{
  "experts_per_token": 1,
  "hidden_act": "squared_relu",
  "router_z_loss": 0.001,
  "head_dim": 32,
  "vocab_size": 2048,
  "positions": "rope",
  "rope_theta": 10000.0,
  "qk_norm": true,
  "init_std_qkv": 0.0564,
  "lr_mult_qkv": 0.4,
  "max_steps": 6714
}
Below are experts of layer 4 (counted from 0) of a mixture-of-experts language model. Rows are named router (the router's row for the expert), up (a neuron's input weights, with its number), down (a neuron's output weights, with its number) and show model dimensions 0-191. Each number is 200 + 30 x the weight over its row's rms, rounded and kept within 0 to 999.
Before each expert's rows: "gets" lists some tokens that make up at least twice as much of what it gets as of all text. This comes from a sample of Wikipedia text that the model never trained on. Tokens count by the router's weight.

# expert 3
gets: " ", ".", "\n", " (", " |\n", ".\n\n"
router,184,225,243,217,186,250,174,202,181,208,213,133,210,202,229,232,192,253,160,212,220,121,222,201,180,172,230,209,186,236,226,182,240,157,170,178,168,209,207,181,201,196,158,228,190,139,222,223,159,147,221,161,225,228,203,258,181,189,216,192,178,198,130,204,245,205,207,162,201,244,208,240,155,189,216,196,219,187,191,191,205,183,217,256,149,218,176,222,169,188,180,190,155,253,171,220,236,197,155,145,184,218,232,240,229,159,248,190,220,129,184,159,228,203,203,212,177,201,179,183,239,192,199,177,230,213,223,155,195,223,189,209,191,268,142,253,196,248,162,222,205,169,217,204,175,225,248,194,218,197,165,230,228,206,246,203,230,216,247,199,255,177,191,214,199,194,233,183,202,206,180,177,205,217,165,176,188,268,203,248,173,137,203,185,252,193,170,164,219,210,173,186
up39,239,205,146,190,223,225,197,252,204,213,201,184,185,209,257,199,223,211,169,181,190,204,182,190,188,197,172,157,191,179,232,210,228,165,168,241,161,204,197,179,156,140,202,206,168,240,238,171,198,191,186,163,218,244,218,207,174,217,222,192,214,188,208,168,211,204,192,149,211,188,192,246,187,173,241,201,187,219,203,255,205,224,220,256,196,267,188,168,214,199,143,215,158,276,188,179,148,225,180,144,193,171,182,201,196,284,187,175,230,169,162,180,152,187,237,256,144,230,164,201,215,213,175,150,196,149,176,200,135,208,242,192,187,265,149,216,160,209,207,179,255,218,183,161,230,258,197,200,220,157,161,245,190,194,210,147,212,206,202,169,238,204,167,213,190,173,224,222,196,180,200,108,207,239,245,241,217,209,194,218,183,183,206,212,226,207,194,180,209,220,218,217
down39,205,211,177,156,251,247,187,168,180,178,230,200,197,221,231,258,218,267,147,191,169,199,146,202,194,206,244,214,253,238,228,139,189,225,207,176,160,239,228,184,193,205,229,209,151,196,157,164,260,201,211,236,219,264,202,185,224,176,187,231,236,185,222,199,232,146,229,203,250,218,239,215,204,168,154,170,212,208,135,220,202,212,232,205,237,258,152,207,191,181,201,197,209,237,225,196,197,156,199,194,198,185,182,219,175,210,174,213,168,176,213,169,171,181,166,170,212,183,238,182,207,200,264,228,199,219,220,246,179,231,218,196,222,202,197,191,218,205,241,203,208,153,225,224,230,166,185,222,216,230,189,193,202,202,205,217,198,192,148,174,123,196,189,200,158,182,192,209,205,160,235,210,207,252,186,193,231,102,205,217,150,162,224,195,159,127,203,256,145,205,194,165
up40,144,194,218,226,211,184,193,220,152,233,197,234,150,195,242,235,186,166,171,233,218,208,134,197,189,215,246,202,172,243,236,168,179,215,195,216,198,197,163,201,171,186,238,242,211,191,211,198,217,205,188,154,176,249,240,187,187,154,163,234,209,163,191,158,187,210,181,187,182,227,183,212,165,184,212,218,260,170,228,146,135,225,200,189,184,156,148,261,209,161,207,239,188,202,224,225,264,184,168,218,160,185,176,146,188,227,254,209,160,172,199,186,239,193,176,245,142,183,240,187,205,165,200,197,236,156,236,200,224,246,241,200,193,207,241,218,174,235,241,230,265,212,212,182,176,250,198,216,182,228,220,210,179,165,182,220,261,204,176,194,223,221,193,195,189,189,186,183,260,154,200,195,259,206,173,167,179,175,172,214,199,169,128,256,205,199,190,190,157,228,159,219
down40,238,164,194,205,189,170,231,212,193,236,197,178,272,197,222,202,180,160,165,256,200,211,236,141,217,241,216,206,226,230,224,220,165,217,224,225,178,136,229,182,223,201,156,229,174,198,221,244,157,192,217,230,243,173,203,246,191,163,224,192,256,186,191,233,229,176,200,219,204,184,241,196,201,249,166,208,210,237,226,131,215,170,193,192,232,186,184,198,173,223,148,183,152,236,161,188,171,151,140,209,247,203,227,217,194,217,223,209,167,149,240,246,201,166,230,226,255,188,152,235,177,211,167,116,186,222,199,188,218,159,187,166,200,187,270,253,163,218,217,189,187,198,170,207,171,196,220,157,238,242,211,246,185,219,224,178,240,153,128,213,171,189,182,228,199,218,158,183,215,144,219,200,167,208,180,198,185,212,208,212,192,226,189,171,206,152,192,232,184,222,167,199

# expert 4
gets: "0", "1", "2", "f", "ec", " f"
router,227,237,254,182,246,251,198,184,206,295,157,165,157,227,138,277,210,210,215,190,212,174,217,188,174,166,158,179,229,215,186,157,199,152,182,206,189,251,211,265,148,170,205,176,174,213,231,198,187,214,188,133,200,185,159,263,205,168,188,190,225,191,176,186,185,204,209,169,156,200,194,219,224,145,239,197,205,181,236,183,188,125,213,163,204,234,174,237,224,201,191,244,193,185,211,201,195,188,194,210,197,181,265,239,181,156,214,182,186,196,175,241,184,164,216,184,187,231,190,204,220,157,186,212,209,198,206,205,225,236,228,196,216,186,172,188,183,231,223,213,196,188,253,223,118,253,217,160,225,230,170,222,239,257,221,239,164,216,261,181,206,173,199,248,234,127,172,203,214,217,209,187,167,231,198,191,205,218,248,204,221,204,190,191,202,181,153,203,198,176,165,214
up46,221,201,254,205,214,164,184,150,135,203,184,171,193,189,187,192,203,176,185,175,229,159,228,180,136,170,215,137,163,235,208,219,195,235,172,208,215,186,176,212,133,215,206,223,174,184,237,229,165,178,203,220,194,225,225,229,180,194,259,188,224,149,150,200,177,215,173,141,190,260,257,142,234,145,195,190,187,217,161,177,177,219,247,186,231,231,188,185,161,197,207,157,184,203,245,158,262,200,164,209,170,154,221,218,201,141,248,176,203,202,185,217,217,185,163,173,192,169,222,202,201,205,193,214,200,217,217,208,220,241,206,263,224,239,213,172,208,161,194,228,184,231,221,160,185,190,215,261,220,237,226,227,181,232,211,212,233,160,197,187,231,219,210,189,189,170,191,143,194,151,187,260,248,184,238,150,196,248,252,180,190,226,202,183,211,161,235,188,191,138,205,240
down46,147,175,216,146,207,194,223,219,217,204,205,197,195,231,211,149,229,203,196,175,200,171,178,241,158,235,215,182,185,190,182,199,140,208,237,188,251,245,165,204,218,262,150,132,213,180,170,240,163,226,225,223,181,200,256,163,230,193,211,206,181,235,233,223,184,219,210,202,196,195,201,207,219,220,208,200,165,191,181,219,156,195,182,159,184,166,181,147,207,227,230,151,253,252,171,282,190,227,156,196,181,187,221,174,221,225,206,240,236,192,213,259,200,221,215,193,142,159,170,198,176,204,192,182,174,168,214,216,219,141,219,211,236,205,198,196,207,188,212,176,142,224,151,173,186,240,176,239,201,198,225,255,212,183,212,268,248,171,240,159,198,175,201,176,266,184,190,144,253,184,224,146,163,238,182,174,216,163,203,190,237,219,190,196,214,169,150,238,189,237,236,195
up47,202,213,251,225,240,217,199,220,213,182,158,223,258,172,215,178,202,222,188,177,225,207,134,222,195,233,196,202,183,231,196,186,255,148,210,196,188,218,235,175,186,177,149,189,173,226,213,163,143,195,223,213,250,136,262,198,148,234,193,153,196,208,205,189,212,201,245,232,187,180,200,215,197,163,204,174,216,174,218,196,256,197,200,192,227,196,208,172,237,204,171,231,144,207,207,198,190,215,202,177,149,186,229,182,195,184,126,171,213,191,151,188,217,215,191,218,220,178,189,108,233,217,175,246,227,223,248,232,219,180,167,213,237,284,167,154,274,184,221,244,221,206,169,202,189,242,218,194,213,121,170,142,202,209,222,190,220,193,179,233,215,226,196,219,184,155,196,215,236,233,151,223,177,225,222,178,153,210,154,215,197,189,224,250,209,193,149,230,188,181,182,172
down47,182,207,177,167,210,238,181,160,237,186,149,163,233,200,193,170,245,217,211,227,188,224,150,143,185,206,177,232,200,209,166,215,197,171,204,161,259,129,215,214,227,221,244,197,207,191,177,228,238,214,205,210,243,214,201,190,218,198,234,255,212,221,255,213,171,120,151,176,264,240,169,242,173,242,226,159,216,210,263,193,147,176,197,210,213,273,188,173,173,151,211,130,213,170,248,224,190,213,178,180,173,202,195,207,191,214,242,187,219,246,223,199,239,203,180,221,214,225,244,147,231,208,239,198,199,199,145,249,173,214,189,189,163,184,177,193,263,218,195,163,248,201,236,161,176,215,197,163,169,203,183,237,191,262,176,216,217,206,206,194,170,217,215,188,196,203,187,212,190,124,182,210,283,157,211,181,205,184,185,183,198,191,195,196,172,199,222,205,166,217,190,216

# expert 5
gets: " and", ",", " that", " is", " which", " as"
router,189,209,193,231,163,226,198,137,222,207,195,183,201,224,216,200,167,222,182,135,156,204,222,196,218,202,205,220,239,208,206,197,212,136,292,173,177,204,249,187,216,169,194,230,199,175,259,208,207,136,193,177,186,207,217,236,223,218,259,162,210,216,193,207,224,231,194,212,212,169,164,170,166,213,224,186,224,216,173,181,213,183,212,184,183,209,193,209,223,186,146,187,222,255,201,236,221,103,160,180,211,216,192,208,197,171,200,163,218,179,199,139,215,156,216,210,229,184,139,209,230,146,214,218,190,237,211,216,212,222,196,212,177,198,138,210,151,218,128,213,210,190,228,251,192,240,168,174,249,190,206,230,218,212,189,248,189,213,255,178,185,185,181,201,206,180,224,194,191,214,206,150,209,233,205,256,149,283,158,247,181,141,236,187,213,263,190,148,216,207,211,210
up46,190,200,200,219,233,184,182,210,231,202,258,220,240,159,180,173,172,192,218,187,185,182,190,198,143,180,175,176,225,176,166,208,162,204,191,281,208,170,226,235,172,190,162,207,169,186,210,228,182,234,175,220,217,196,207,160,194,228,221,161,218,189,219,221,212,233,197,218,180,238,200,209,246,185,188,141,225,185,195,211,241,201,156,250,190,216,211,220,160,203,198,213,140,184,188,162,223,232,193,217,249,222,174,175,169,247,175,178,189,239,157,178,236,202,203,234,265,206,233,249,228,191,216,217,217,211,233,163,224,234,241,230,195,237,227,238,241,235,163,210,198,160,199,165,170,183,224,168,156,236,210,235,165,181,211,196,165,189,199,182,153,187,220,164,230,205,166,94,229,213,202,206,171,118,205,163,207,282,199,201,197,159,247,224,195,191,223,188,140,142,233,155
down46,182,196,176,197,174,183,190,193,170,212,214,151,132,210,184,234,154,184,206,184,209,195,217,197,149,196,234,236,242,168,232,220,257,199,190,151,222,183,263,156,200,206,223,248,237,202,151,196,228,144,262,239,208,211,201,212,209,209,200,241,205,224,229,183,215,218,196,205,197,270,240,207,127,224,203,256,238,215,165,186,197,221,212,214,203,216,196,182,199,237,163,213,205,220,225,154,204,164,196,216,189,186,217,141,265,188,210,154,177,208,202,210,211,249,211,113,199,182,184,186,192,232,190,166,229,155,184,212,188,259,200,194,167,195,169,148,189,162,171,209,229,216,175,220,238,168,187,187,191,203,175,209,208,214,235,201,167,245,189,198,269,169,196,199,166,177,285,181,178,230,220,186,210,104,225,214,270,193,253,195,193,187,164,184,167,195,190,213,199,174,204,185
up47,136,214,231,221,211,191,133,221,165,200,236,190,225,204,239,247,219,187,228,231,165,152,206,212,246,167,221,175,195,240,215,222,192,218,224,222,168,226,180,170,222,159,194,192,220,232,197,165,146,193,209,161,219,196,196,215,225,245,191,248,196,198,189,228,221,240,254,225,233,150,180,229,226,196,185,198,213,177,189,198,197,217,199,236,168,184,209,276,191,173,221,155,127,213,160,216,160,156,206,186,211,206,196,212,180,211,216,166,144,208,191,168,227,223,201,244,209,185,174,228,188,221,247,169,156,239,184,227,229,136,178,184,178,153,206,189,218,183,232,178,191,236,268,168,179,173,148,149,258,248,208,159,182,177,164,260,198,170,149,181,163,175,177,208,175,179,208,189,204,170,172,211,197,223,184,261,210,163,210,213,168,204,210,161,232,134,205,231,229,175,240,241
down47,142,228,191,210,242,184,195,143,218,222,265,203,216,157,118,218,192,220,188,215,190,152,153,245,197,195,231,173,175,175,180,204,186,218,189,172,246,204,210,176,146,210,172,216,213,183,155,210,200,235,214,226,182,196,225,189,193,219,222,251,181,179,222,167,167,192,142,170,185,230,209,141,143,186,215,176,235,193,197,190,187,161,235,153,237,226,197,178,212,209,262,219,199,230,229,180,180,220,215,210,176,182,182,292,175,184,196,197,213,213,228,200,196,207,151,171,179,213,214,191,235,170,207,254,199,214,193,161,182,254,193,170,131,199,183,180,207,183,206,211,208,207,188,171,209,247,263,257,208,225,203,200,200,246,158,184,249,195,273,159,225,221,181,247,243,208,207,261,197,192,183,201,127,230,225,188,236,158,171,186,258,193,180,236,165,224,211,227,179,182,202,186

# expert 2
gets: " |", " in", " of", " to", ";", " for"
router,178,237,209,185,172,221,178,180,204,250,190,219,193,261,172,184,204,258,168,178,146,168,222,201,215,134,255,188,139,235,209,169,251,156,213,191,174,194,229,201,189,188,154,214,155,171,228,166,185,185,239,178,233,226,167,229,202,216,263,212,213,283,145,196,214,189,227,243,224,219,219,254,198,210,219,222,177,167,192,218,241,209,254,182,184,195,161,185,175,206,173,286,199,211,190,195,248,198,204,166,255,242,237,213,217,168,229,175,142,191,238,253,280,179,178,209,234,194,154,190,234,196,180,210,196,205,209,212,246,213,212,165,232,189,154,242,132,225,183,207,190,195,231,239,177,227,203,200,231,240,212,237,188,166,205,244,178,218,232,157,206,212,242,210,204,196,201,145,157,167,187,190,200,202,165,174,189,199,187,193,208,204,216,180,217,186,164,201,189,181,183,168
up55,185,218,221,161,115,178,166,189,237,207,219,215,212,257,242,165,208,202,178,205,189,252,196,180,211,220,216,162,204,194,178,208,227,186,249,225,145,162,195,230,176,258,151,179,207,205,192,212,197,181,203,198,255,242,149,210,212,178,221,229,211,201,284,227,141,185,223,204,181,214,224,242,213,199,198,172,212,198,252,203,238,241,219,247,223,242,147,242,153,225,210,188,177,224,231,181,152,207,268,206,167,173,242,239,196,207,186,185,201,208,212,218,214,211,186,237,167,217,168,142,236,192,200,243,168,212,237,187,234,168,195,139,175,234,188,229,176,181,162,158,173,182,212,182,175,235,207,183,164,211,228,165,204,119,267,262,159,188,215,194,228,221,150,200,210,220,186,181,193,155,227,202,224,156,193,194,162,201,195,186,188,192,220,205,180,178,233,227,176,232,146,200
down55,174,199,183,249,218,199,232,197,194,222,209,182,172,142,226,176,161,196,227,188,234,209,175,218,140,136,192,231,188,188,200,213,224,202,175,229,213,144,213,190,257,199,224,240,189,212,217,161,246,195,227,210,184,184,177,183,229,222,233,201,178,204,193,183,231,113,201,241,205,258,169,248,141,231,192,230,230,162,214,211,230,175,263,131,153,251,211,213,193,167,206,262,177,210,235,164,199,234,145,201,207,180,182,233,217,160,212,142,225,177,232,192,164,193,203,172,169,167,200,225,194,260,203,205,252,212,125,197,222,211,152,171,238,214,240,217,191,167,187,206,180,202,168,156,198,208,204,231,240,165,133,228,169,190,261,223,251,173,180,211,241,219,210,203,193,176,218,144,221,240,171,229,187,244,224,194,236,202,170,195,183,214,180,180,208,195,180,175,201,204,210,218
up56,114,220,215,164,196,174,225,249,237,200,227,213,161,208,185,186,245,199,238,200,199,198,243,219,220,177,200,158,181,223,180,199,189,263,235,185,175,169,186,154,153,161,175,172,207,200,252,132,183,162,178,230,264,217,194,238,173,209,171,175,208,186,220,220,219,177,231,227,193,215,233,248,192,213,155,230,194,210,206,209,205,226,206,220,144,179,164,135,230,231,208,265,174,202,211,182,196,177,211,212,193,231,168,185,193,179,156,180,185,266,196,126,161,222,141,231,187,212,206,179,204,213,240,173,196,236,207,215,207,184,190,206,134,196,196,168,183,225,261,214,208,232,207,189,168,208,192,186,191,189,186,181,248,107,219,189,221,199,205,260,206,219,153,241,210,182,181,188,168,237,279,208,216,220,228,177,208,201,253,226,223,208,169,216,193,160,177,253,215,179,206,226
down56,195,148,234,191,224,217,186,267,168,190,200,220,254,187,183,223,211,190,158,159,178,180,193,171,187,237,224,218,186,215,201,190,163,167,234,211,218,197,166,230,164,182,287,199,192,235,197,187,161,217,202,190,213,235,199,254,251,199,225,184,199,220,154,173,204,195,174,164,241,165,213,164,140,236,199,188,240,191,205,224,207,203,165,173,231,176,186,209,178,176,200,162,243,224,196,258,207,178,183,198,194,168,196,202,263,178,198,176,210,220,208,203,274,206,226,156,166,200,229,165,247,217,195,239,214,160,257,155,194,152,191,228,213,203,213,219,263,178,171,139,227,198,162,223,223,174,222,134,175,178,155,193,226,182,140,191,196,196,186,213,223,172,202,180,204,218,242,183,164,222,109,224,235,231,241,226,121,199,153,163,239,210,199,218,224,246,203,208,197,186,192,200

# expert 6
gets: ")", "s", "ing", "ed", "es", "g"
router,205,161,208,200,258,228,206,165,196,171,202,202,190,165,211,192,171,197,231,194,188,173,198,150,126,171,217,164,125,236,296,188,184,188,201,184,172,211,193,206,226,208,183,167,175,145,200,197,193,229,191,190,210,227,186,174,189,233,233,215,224,158,182,183,238,209,231,197,261,214,236,173,139,193,211,206,226,161,285,176,165,195,175,201,183,220,187,205,249,228,184,268,174,228,197,198,198,162,166,164,178,184,172,217,213,239,208,204,190,163,157,214,214,202,132,227,228,167,198,153,238,159,189,172,182,280,196,214,186,214,200,231,185,166,191,218,187,211,171,240,251,181,194,217,223,237,230,195,237,220,237,212,206,199,142,208,227,200,219,193,179,270,203,211,237,233,222,164,211,139,243,189,242,168,185,149,236,217,188,232,147,208,209,181,238,212,207,199,235,192,173,237
up19,208,215,221,231,213,234,173,232,220,206,171,253,179,227,161,261,186,145,207,194,192,158,168,158,195,240,267,208,118,230,217,198,227,267,142,198,176,197,238,236,198,215,177,186,176,188,204,204,200,195,213,211,170,229,246,228,172,168,223,198,195,178,211,224,157,146,131,152,187,253,174,157,248,211,170,190,212,205,147,199,230,204,197,220,165,222,183,213,234,167,172,202,177,182,175,154,197,184,237,194,155,171,222,224,228,174,225,238,193,176,151,232,191,254,220,188,257,208,176,151,196,209,211,183,192,216,236,194,188,175,167,143,208,213,218,215,238,234,154,237,202,154,216,186,241,207,182,158,239,242,193,199,152,222,220,238,230,233,208,181,231,278,218,174,232,234,242,192,213,193,161,195,195,181,221,241,236,247,178,213,188,234,222,225,192,185,187,165,229,191,215,208
down19,222,185,202,186,240,245,195,200,181,178,219,212,198,181,198,201,167,216,185,126,250,225,208,177,171,191,186,152,181,225,249,204,194,193,226,197,159,164,266,214,130,198,189,218,225,210,185,111,263,203,185,200,212,262,200,148,239,193,185,221,184,170,182,224,198,271,197,179,172,205,202,195,200,179,188,231,225,158,138,171,213,256,231,122,243,151,184,163,212,236,256,191,244,223,156,187,177,277,200,213,240,225,171,157,195,196,146,276,179,186,235,189,222,247,205,207,165,192,224,215,189,214,177,197,164,211,210,246,192,201,160,208,239,191,196,208,220,209,240,195,152,178,226,184,191,210,225,193,170,162,160,211,242,213,213,160,180,195,225,203,200,182,177,200,229,185,193,191,243,188,213,189,158,205,235,245,221,242,242,222,206,151,189,180,233,193,215,220,172,189,200,231
up20,242,175,207,147,173,240,184,188,168,218,221,237,195,205,211,156,208,191,222,198,247,126,176,182,217,186,179,164,228,267,205,224,195,173,161,241,148,244,194,207,212,231,265,195,168,213,188,188,232,209,253,154,232,206,249,135,168,214,168,186,168,224,216,184,193,201,267,214,172,260,194,207,205,167,217,234,180,191,222,201,176,148,212,194,121,173,144,193,203,211,166,209,246,263,203,181,227,204,213,132,248,199,180,204,208,190,208,162,223,167,169,187,214,172,246,196,205,195,139,194,191,203,172,218,183,208,200,160,213,210,195,195,224,132,237,221,230,239,161,179,217,206,177,205,212,136,267,190,214,223,203,160,205,196,214,252,221,187,234,229,226,191,202,208,243,203,210,208,158,164,219,203,213,186,252,180,188,230,182,161,159,199,193,233,216,186,199,209,217,259,192,248
down20,121,208,220,208,124,189,205,197,172,160,172,218,196,236,146,195,150,188,165,198,170,222,212,181,195,182,202,216,221,184,174,174,193,200,206,149,192,221,202,235,195,206,208,232,212,185,169,175,196,245,179,235,204,195,140,196,172,211,243,188,235,198,193,283,245,196,156,152,199,140,249,213,164,216,189,171,270,227,179,269,198,174,228,222,229,196,231,235,192,205,191,226,198,203,213,170,219,213,220,243,189,188,156,181,192,183,203,226,208,238,266,235,211,166,136,171,191,224,183,255,284,173,171,127,196,178,244,178,191,227,212,238,192,212,203,185,210,194,159,182,195,224,183,206,205,165,187,191,179,208,218,165,132,211,175,198,231,208,176,195,187,193,238,236,196,186,192,182,134,232,204,206,162,252,160,207,235,217,239,230,225,176,172,158,227,195,232,217,250,222,203,214

# expert 7
gets: " the", " a", " The", "i", "an", "'s"
router,199,220,241,182,152,174,231,154,251,216,200,148,173,176,212,203,179,212,205,183,214,185,266,175,191,239,230,190,148,193,239,167,182,215,209,220,169,222,214,145,167,170,176,165,199,203,237,186,140,180,157,189,211,196,157,193,244,246,256,179,218,206,202,214,194,215,206,180,201,170,248,231,242,221,205,200,228,183,208,198,212,172,155,179,170,221,222,272,232,224,172,203,137,152,165,248,267,201,204,182,248,219,211,205,252,194,228,192,164,163,212,217,219,173,181,269,191,193,208,184,176,197,226,159,199,202,203,249,227,205,242,226,174,238,202,178,178,218,193,225,233,202,216,257,181,213,163,188,228,183,189,247,205,167,138,225,178,180,202,190,185,264,211,200,190,244,201,178,160,168,204,216,184,240,191,262,229,183,152,254,141,220,167,168,209,217,194,148,186,148,204,172
up3,192,202,176,147,165,173,188,222,207,163,244,145,188,213,214,208,185,228,197,176,266,202,168,177,198,164,181,179,229,178,205,167,157,212,227,203,132,168,221,170,228,152,242,205,207,100,183,170,203,176,211,179,214,236,175,210,243,230,149,161,172,161,157,173,216,185,205,218,201,142,221,237,187,204,202,191,200,225,182,205,183,213,195,241,180,153,192,224,121,189,200,202,199,214,204,213,200,171,237,224,269,227,220,222,231,199,225,237,223,207,199,149,229,198,164,252,182,184,240,187,188,179,231,183,225,235,224,236,224,186,238,169,215,233,203,208,230,178,212,198,223,268,231,254,194,230,183,194,220,201,172,152,179,232,166,188,194,165,212,215,246,205,164,279,178,215,187,190,204,217,239,216,169,174,140,231,192,235,196,220,132,201,197,224,210,270,195,205,213,223,145,213
down3,199,172,194,180,218,183,205,219,238,211,183,195,175,168,212,169,227,187,243,255,219,206,151,180,149,213,156,226,163,255,173,181,259,201,192,238,228,264,189,262,197,210,222,252,234,166,221,181,202,211,252,220,226,144,216,207,234,161,248,177,243,217,197,193,197,242,226,202,204,176,199,190,188,162,163,192,133,201,232,197,204,241,284,168,213,226,207,185,232,157,249,211,220,182,186,234,173,206,153,187,167,208,193,134,196,161,184,193,232,194,184,241,229,152,168,229,239,208,197,165,211,207,236,225,206,243,195,212,260,195,138,198,187,230,177,215,226,261,251,167,187,232,154,218,127,197,188,155,184,229,147,189,184,160,187,212,224,164,222,205,183,178,215,198,234,186,163,169,177,185,205,242,146,234,189,198,186,192,209,209,230,151,166,206,217,183,177,189,183,195,201,200
up4,237,266,198,195,154,202,201,185,208,199,195,191,213,198,264,204,208,187,201,228,213,171,177,138,167,151,236,193,214,227,161,175,210,188,178,151,183,227,110,237,170,188,185,169,178,158,163,178,177,155,209,213,189,116,217,217,181,196,196,211,171,171,121,228,158,228,303,242,200,236,225,241,208,229,226,184,209,195,215,224,203,189,181,222,223,195,205,187,185,156,207,288,173,176,197,187,163,224,216,180,164,188,181,216,197,223,214,184,213,181,214,168,229,186,215,255,236,226,187,195,268,216,165,191,236,239,228,197,254,186,194,233,158,191,224,228,203,188,210,227,180,205,204,147,246,203,204,188,235,225,163,232,235,239,201,236,231,183,150,227,196,218,147,188,205,186,182,205,177,230,226,230,231,192,222,193,131,183,219,202,246,194,181,219,190,149,166,191,200,229,190,207
down4,182,229,266,175,221,180,153,175,197,195,144,183,218,249,237,232,206,242,142,200,232,197,177,264,236,187,224,215,211,178,179,212,203,179,159,256,181,216,228,174,250,180,194,149,193,193,267,185,170,182,229,204,155,181,157,204,166,192,233,232,186,157,174,198,244,173,154,175,237,120,181,175,173,190,199,251,212,179,218,216,202,209,163,195,147,207,229,259,206,212,227,173,213,242,228,205,191,187,236,177,234,228,171,183,193,188,126,264,238,231,223,248,194,142,126,233,167,196,187,143,173,208,157,203,166,214,220,214,185,161,202,250,193,227,192,161,211,225,154,195,177,176,197,225,195,205,222,201,150,203,192,174,161,187,212,227,212,204,254,189,193,202,190,215,201,244,166,213,225,219,202,214,201,228,252,227,215,235,199,212,258,222,182,213,236,182,228,208,185,187,192,177

# expert 1
gets: "y", "o", "is", "a", "as", "i"
router,146,203,217,210,177,180,208,197,206,203,134,236,153,216,200,181,216,230,176,196,190,215,180,183,195,174,196,220,209,233,175,239,202,224,220,290,170,211,194,211,206,138,173,201,200,203,213,204,243,138,231,210,263,192,169,201,193,166,220,155,202,209,219,183,210,182,188,177,176,283,148,193,190,204,237,162,181,193,223,240,219,169,196,265,171,132,161,216,217,221,181,188,194,194,239,232,204,179,139,213,245,266,272,249,230,203,256,225,164,201,291,154,199,204,268,228,218,160,224,157,234,192,240,220,219,205,189,212,181,225,224,229,172,206,200,227,232,186,194,179,163,182,206,221,183,204,212,184,172,260,203,203,201,166,239,212,172,196,205,172,200,163,187,232,209,232,142,181,194,205,186,178,211,165,194,196,140,205,179,187,145,228,196,166,221,206,192,205,172,184,165,165
up3,207,157,228,237,201,183,191,195,169,170,255,197,216,164,153,187,173,232,175,200,201,209,150,176,184,161,206,193,247,216,242,204,206,153,189,218,200,225,242,258,196,160,224,186,223,234,211,211,154,141,186,292,196,170,177,191,170,203,165,201,162,160,176,184,224,244,223,214,287,231,139,223,192,224,216,242,213,208,213,207,137,179,159,184,173,188,132,197,247,221,215,207,142,221,215,230,198,253,182,188,200,243,182,280,194,206,179,179,168,189,253,215,259,149,194,167,205,200,228,200,207,206,200,234,219,178,187,170,169,235,201,228,226,214,123,212,195,226,215,179,210,221,151,211,194,165,185,201,215,189,200,185,180,229,196,216,165,200,149,201,183,176,170,205,195,251,151,189,173,206,223,160,132,254,192,221,188,204,249,191,220,197,188,235,188,201,183,200,202,235,176,197
down3,184,246,165,177,205,189,257,176,233,207,140,205,176,159,213,215,264,209,197,244,208,247,158,253,205,215,183,196,121,184,266,195,200,173,185,225,200,210,135,205,163,256,202,181,209,172,201,215,194,213,249,154,220,152,208,258,275,174,153,223,179,197,212,219,154,212,158,178,209,218,201,162,239,261,211,180,191,157,177,234,198,205,209,182,183,232,206,203,190,201,176,249,298,215,195,182,168,202,190,212,206,186,172,150,212,180,185,189,226,171,197,220,156,190,241,200,151,170,210,197,191,194,179,222,198,204,249,187,176,204,180,150,203,190,211,175,201,223,212,138,154,237,175,223,226,262,208,257,190,219,213,205,206,197,232,247,224,255,212,201,227,225,195,216,193,203,174,201,215,204,205,203,171,165,192,220,192,227,167,199,234,188,185,214,220,111,183,170,250,201,223,222
up4,219,212,161,205,232,210,190,203,246,209,209,209,107,223,204,186,168,229,221,203,184,223,241,199,208,169,176,182,218,184,179,229,238,187,172,241,210,164,197,175,240,179,176,206,124,203,204,157,178,220,229,129,173,264,190,142,252,223,183,215,197,202,210,207,228,143,215,221,228,246,217,223,156,201,185,206,221,215,177,229,164,151,233,228,154,243,211,135,208,201,211,238,223,168,162,159,235,203,160,182,214,204,186,182,250,241,212,140,247,180,271,153,212,188,249,211,189,230,185,171,206,184,182,163,203,218,164,221,216,246,195,167,185,202,246,175,185,239,192,185,158,236,188,238,235,226,201,176,169,252,217,172,198,209,195,239,180,177,178,163,138,185,178,158,185,184,193,217,244,182,188,236,183,219,162,189,182,209,254,216,212,165,206,202,195,177,204,173,261,197,248,195
down4,228,146,206,177,154,244,266,210,178,205,150,236,253,151,165,171,211,196,200,230,171,157,170,189,185,208,185,224,207,203,180,197,178,198,208,203,184,219,199,158,213,195,188,225,222,194,202,251,233,152,209,140,215,149,248,191,165,195,246,242,234,204,222,170,235,177,186,144,198,155,222,194,204,154,202,186,261,224,241,212,180,189,194,165,231,228,218,241,150,192,174,152,186,159,202,198,234,107,232,189,214,213,252,180,180,214,195,260,151,212,188,193,200,176,176,211,179,196,191,239,134,186,210,244,174,293,192,218,175,183,253,203,227,211,199,145,158,193,177,260,208,204,192,219,217,168,183,214,189,149,165,195,239,190,230,183,219,183,171,214,238,235,191,165,205,196,213,247,171,214,206,238,174,182,224,225,194,152,229,205,222,212,205,235,179,184,203,184,221,193,205,255